Experts of a small language model: width 192, 64 SwiGLU neurons an expert.
Below are experts of layer 6 (counted from 0) of a mixture-of-experts language model. Rows are named router (the router's row for the expert) and show model dimensions 0-191. Each number is 500 + 40 x the weight over its row's rms, rounded and kept within 0 to 999. Numbers have three digits each.
After each expert's rows: "raises" lists some tokens whose logits its average output raises strongly, later layers aside; "comes before" lists some tokens at least twice as common just after its tokens as in all text. This comes from a sample of Wikipedia text that the model never trained on. Tokens count by the router's weight.

# expert 147
router:551530478514507589513477479536485487552492495476455507543495462495432481448570522489541521496455486453545494456519498538457529506519530391510438453493522534545507549550457458530462474456542471501427576463509445529473513489514504554529488465473504454518415501573473510479519499487348572565450483409455549507481453463485482478490452562527485468536497508538522556479459479494476442525437485450481454571539482517539483634499506511566561503444562501481501522517591497532516521492537490496550516527583446506446497485519522554486497520491516463443523505555458504495470504518564515501
raises: " in", " mostly", " mainly", " out", " as", " on"
comes before: " in", " by", " to", " on", " as", " at"

# expert 198
router:422498546574539523535506527486494525510586513422448485521559496495512529473504491491561549533530439529548486449491522429446515532528536476561552452451523541585450569492499464447479504497470473476500509495468417526422464511505537533538558517525545463528432558536418478480494500511423589558457513445465554520583528512427473433486466499470542493523503529461431535450495508425500489518494521525511522517494492509475559608556468540487497520506477470519539514499524535534518563510483489508529537503598512535511469481528477520522549544543484476503517515522434523538475438393564471463
raises: "|", "-", "i", "N", " ", "Source"
comes before: "|", "-", "|---|---|---|\n", "|---|---|---|---|---|---|\n", "|---|---|---|---|\n", "|---|---|---|---|---|\n"

# expert 64
router:463534486479438474486525508480479503491526470449480510531482482493516524497563525447453491547516500489550489498528479465424527493507560432451476463483518462513541494524516388470487507468523512478486542493462431467407482421527519548555495482487479416596411494536409564463523553519420491520455438401520533498466541503505498451446429581503547402564452541475505501455446491499469489551478512488481547494481495541462557550513473484561567536500471514541503542592466460520461470512488449503491494520509483527523476496533520579508540563472464441520496486526448540509455476474595526526
raises: ",", "–", "th", " of", ".", " ("
comes before: ",", ".", "th", "%", "–", " years"

# expert 104
router:502501465511543504499454495462513508523509516480489517486530420493537443489556475536453511509503515479510485468487532451463564482557439497552523462498486527514475515545489445498503474455506509462432484454515477505450474530479542596549493483434583498563484469585425547477489574497468587489452416468462517490481511566534493414432516521513475468463462537554513447490442474475496469477465515534394545454600468498433495604494425495496540508482550504550473566556520484554564507518539509531587459504584453515470532513491449532456553526538503464475565514472499449496489484470554468492
raises: " appointed", " awarded", " a", " taken", " given", " born"
comes before: " a", " the", " an", " not", " also", " released"

# expert 87
router:413507499468502501458422542475567514482523474420533547450539474444512522519504508523572520538510466509536525509446520492497501462576552441461467455510436486461544530517480531477571445497501527469443495540486446473429448526557467537528441567458575504535467497554486508474572498531428543529481474417482475518536435544530453436410443555464515505500483525462488512502461491528504446479434447433468533528504466470397446547517482545487531508474513514527466467562503516528534478505540538535440519464553517566517546492509467576469534479510446439485532417578468503521465509518517544539
raises: " a", " the", " an", " well", " his", " its"
comes before: " a", " the", " well", " \"", " an", " his"

# expert 131
router:454519553545469519476407513539500477495474531513458523514453491505478465479467463511542583428527423495598464451427542471539499554532544493556465456473539456488474568511464478447495522514438477492451510464499430499429515484511566576523461481490529411518392502507471451505543507498436477545527471527474476565545509550505516441530498587496538517477406519469463482470478504512492466489469557545472533551523487523511494533512444548517553430416532471515525529474532467503478487512527530512532490470539519573495461450473517514483528576546511384448517451542462542508474508435513439465
raises: " to", "f", " in"
comes before: "-", "=", "C", "200", "201", "202"

# expert 144
router:508545505535484515508444504497496474494482477528528519467568512493473502495551503421518503496524442469552466457476510496463491497535486429523460435482494462464475498532505476538475489492507555539484525490464464559420554470576571561547512474496492440536341522549435516457480622555383489551440448513438535521558489595530518437549423513505513486499445558463454501479480508477524509480496515550502486524504526526478484504553472499536510477508548486534539579526535500536551523521564500500544490464527495538487424495452498543517532600500520430446490472508434511471496530448558494469
raises: ".", "erson", " reality"
comes before: ".", "%", ")", ")\n", "°N", " m"

# expert 56
router:475468499531464553509500539557548538469514463502451441475515397436457511500529528523549460508414471435561509467511534486502490450565583491521473459515493432485465536534478511482489444522515548495440476539515473447480516460550514541516488569501566446506421440503512527541515489514418554549431498508456477532498530455475475443510508519467482467547491494469523475517453467491487479503420510467497535491554440531455514585514439486536537516457456490584432486443472460502432474505514532511554492519569520550495541497551434588465607526550471442474499487497523480574577481511564534491
raises: "'s", "k", " of", " (", "’s", ","
comes before: ",", " (", "\n", "k", "z", "i"

# expert 72
router:549501564490496471525473500501505470513472520502507526424515521501491469517494481519490551525507447496595496477491574461459425495483535466550502486449508480466495525491444435535515461536534510496475554463486426456458577450489591549547438549460571451482401564604368527522497486550463538533438514535449523474520535578523454429454541567502526504475447541465474451453503564476495445505436464457474505522532560555462481566461466559492515493472552478540579489472507478486503450512479523487485513479584541520462538488513545539529529500501477441508506457553542464514524475473502485525
raises: ",", " and", " Country", " –", ".", " in"
comes before: " ", " •", " Born", "=", " Country", " Genus"

# expert 157
router:485472481548475451498450549513457513486577487487475507445490549472467501447493459519475440518545483522539484474509458445486534437513506492509574455500504503521485528520457449470466505440527551492431540483478512487458488485479588544480553506539555449530398506536473543538507510520341566496533507442460496544482508543486489422497449557506486449567430514450496486523455449517433498516437488496515545470526466533473500593545441491505614469489478510595506478521538487471501427505505510565529494478558501514523528532501483539515539497563438455448479499502465448563501418462559531510
raises: " ", ",", " —", " –", " -", " and"
comes before: " ", ",", "–", "\n", " –", ")"

# expert 10
router:468495516514499481557509522450484484487524468476533507428558481416495506473537525461536568441500434415540544479455518501473511444502507452486514441510514453473497500508518478478473515499547527478430499526470493522446545476538549599529472503486529460532366465495469494468449488513465531571501452479459475509502518544512484440523491549570499471576432556421478499471487442477531460449465553480478474541503469545498478611585506486510541469453444470487507511505523494554513472504527477474523487516501479535513485492439536551425524582495506428449512430541444499473503436424608430498
raises: "%", " |", "\n", " |\n", " (#", " ("
comes before: " |", "%", " |\n", "°N", ")", " km"

# expert 39
router:435523520468526547442470487471469499502572482465478493530542520476429483470540556493493582494555527503609473529498497458484480441551518547485496497540557541482444577526470480537478490522465532530456553446440497516460543481512473566526530468476517486552437553464540487535518534534421543519465476493509475593520480557529430427420430547436526516589457517547424503547494492522439495488472547502463540574537491447454531541528457536526515453504488522569569502473566495544453478526517524514516469508520513530527472539482482547507511541489495480430573427530446477558539523419499493528
raises: " ", " (", " D", " F", " U", " T"
comes before: "-", "\n", " (", "us", "is", "="

# expert 33
router:459536517468448465474470493474471524516546483464505511528482506474504501475535521508463529550490470503516524516509448445408542456498567478455466444479514462577507493500508406470483521440497451510430552457451443450438485406529545516591470501528456477570400471551448529500521545503432538513478475401489534568496541542514439403437461579484509468603482530482466506537446523539492481530487487527480540554507496526477526539520452502510564503458515480472503534538447478584470471527533515512516559547498483515509499508565503546500541561500435450522519500582431505539469466487529552479
raises: ".", "th", ",", "st", "/", "-"
comes before: ".", "th", ",", "–", " |", ":"

# expert 202
router:460470516488459513552448522488489554519544491473442512492520465441511511418600500519503536465498469488553468480559563499499541474626536444472459506526489504563542476489516450465488520492499485489512471505475501502429425483476573573495526556471540478574448542559496535506514594497419533486502536460494512548536474500526483470513508543486549455503510551531472515484448538487517420515438480479395549501455511553518523521526524536527518480544508576494609478515469427541494430579459514548507505518557493579538477484493533502522595515551515462489482481489424472520495525502593507531
raises: " their", " the", " in", " there", " its", " his"
comes before: " the", " of", " to", " in", " from", " and"

# expert 1
router:425543503510461576540404503466529481484519516467449536505503524546470500426466445516505539503496497540528511431477498473522532502493450405471435520504555488524472537449489476545512512496448536497489544485497445526406473466516610551542549481515545433495397498558524466535572519492512520553452509449507566578537531547467465448511458501488565528516471527497465530460473445461498461493467525530455517513517508499456532550523499525506502455431526488520534526472515494441533499504502470513559495423600488584492491448486543550519499569521452385472510477589442511504483521453532464489
raises: " ", " List", " T", " In"
comes before: "-", " ", " List", " UTC", " Animalia", " United"

# expert 207
router:481489504517492442499479520553512478535513484539466456420537537498518493455519507517531583480479476421575497498487568478468499464537520431490519466521457536585493561520498460500568483486505487477443534497528452478482461514532526523594433552432536472501427529602436578497490512463421583563522514502456474499491510560476487464448496493499564514574495489499480555507440503551605517471519464463461547490523459516482521520502487465523560458455494519474519461485444503533529453497548481528530544524494462600488499567464413525479531519514487446502507425560513435515550453420533516558
raises: " later", " now", " in", " initially", " also"
comes before: " of", " was", " is", " were", " are", " and"

# expert 57
router:472516491508507469503498480473506445469532445509487452455548477463471476456524584510549566523552544457523520525509514460468528491571514399515530454475464499569532571526448451431564470506457467474451525464496441519436479503507516534491431503492527471521421496597479529483580551498410514538521466510488479498504489567466457450461473564482485433580490464508445564497452506559518535513497501459480487451517455509479533534511482483561542471510500542490527496473463503485541529552478432493592561509555519569548512507462455546519517548516436470501548487560478541494470488382571474570
raises: " are", " were", " have", " in"
comes before: " of", ",", " were", " and", ".", " in"

# expert 24
router:478533484434485426543489477442506485511526489441460515552502516493526449470522471477539526492504547480575487525493533472526537457641492417494501463544460514539532513458424428528539481478537520488515463516449474527459497460480544507532497518534537447513422527564483530554530494551411498530519540412419461592551515545526460429479543557439513457552440450556506500512470518480544559535459463481413525513517463500514520510515471502550542534533489483535488502538497450500550514533480463532521527478599461587525538464541492528507589478560466501499448516498453517540477457485558514539
raises: " for", " in", " to", ",", " at", " with"
comes before: " to", " of", " for", " in", " that", ","

# expert 156
router:448476587488506495509469491526572472449526429465522481494539463442492509465520532552570496541538511429471465498522542477520545444525548484536523434455492478515490512454449456534523469562423453543396523504536403477427461491544510545539475526458589482509422499548484548566487497520469587419488507527512457496495485545461497445499452606488505475479530474562445547556517473546512492482496528513440536529517439526514552543512461503538564537506508516535482493525514481449485514548497449543514533485597547525534520502567463549526560545553453452475513509520427541531490520469501486545
raises: " of", "hip", " were", " abroad", ",", " have"
comes before: ",", " and", " of", "\n", " (", "'"

# expert 252
router:485520505532563502484419508455535486467530525468521527505486492497533546497511472551523604502499418494564482451451491452535530477527439489528515485520527445544513514509458462492501500473506504515479620458550477561456511422478554549526499483482500442498383522536529457544495502523478554520472493510456480556528488548488456394506506561504541465521497556561441498463432495516589471473493474507439548532521506534504500531510534518528491474414578539537504556473503446501548517504471516552508525476560467502498422475468440533504530549514478446415506514519472504533580434440621511499
raises: ":", " the", " of", "u", ".", ";"
comes before: ":", "\n", "See", " information", " name", " by"

# expert 86
router:478469493559510456558429548484466515468532528405529485483526482426482495439470514534470514516490531500509458508495498441437467436548504420500500392490493473495524531500526480531478491500534484522489527488474483527436481514475523552512519513511542485482392496582479560583505551489364603472482523503454469528530529529460468444455451562458532486517489508471480535494472491514503430512480440513488535558513495543444528576522424487483607441515496501575504491558483460508490530532505491603547553429494526510558531519523473507444524525526478414451514495491499470547475482485557499539
raises: ";", ",", ".", "–", ".\n\n", " ("
comes before: "–", ",", " |", ")\n", "\n", ")"

# expert 191
router:479500525519482485542464487480509444555488517462470470522534521427537461463479522480487541453508471470524526494473552496480490443464527423463447394560465461524489537490444423487474472466481527492494492479436449506412565506511518551479428551497510447505482528566442546543512531553322576541491460443490511496509504495452500488508482483524533411565525561509461548520455514509516500553456504538436559497563451535447524572554479522493556542498504546516488486557531493519504511505477489531500543499553529519544479544477432545541528515538486455534467436548399542481500473497549527519
raises: " the", " a", " which"
comes before: " and", " but", " he", " which", " the", " including"

# expert 110
router:473465489450501462567475499506498485473534465481443486430492541431463504496524491520494513478522480421574536388544581487504525406581552521538485379482552449505455535524434513479503500535510490510421453546514463486466429469486542537476513510436505395520423425554522511537457497545451579499422482507468482529494517494492543457513509466504525444529444508525467551451463475531501467488525552419515525503557509503465534583522522476477528520428463488511530437575537478522472445483453458502516485500497486551495498551529477565504569524487467439472477495512483492501514500513550575503
raises: "h", "en", "and", "–", ",", " –"
comes before: ",", " States", " (", "\n", "'s", "\""

# expert 139
router:541526484460499527467519518454491509532542499511492502462509458469491464472514503467479508529506500450532530460459519496479548419532540472523463447508479553502474554551468411507529490486504523491439548459476457528464468541509490515578546451451587452540459466543392590499516516552432621558460467424480503468502511456461474474433497489477481448494429516519503517468440541497530491521429526455423507477588470546451500614464484458501534469477496533552443501526534464506533514543510472478546479504588477546522502533506475509408599510510495501478534508497532457530451450512567502560
raises: " part", " the", " a", " one"
comes before: " to", " by", " a", " in", " released", " as"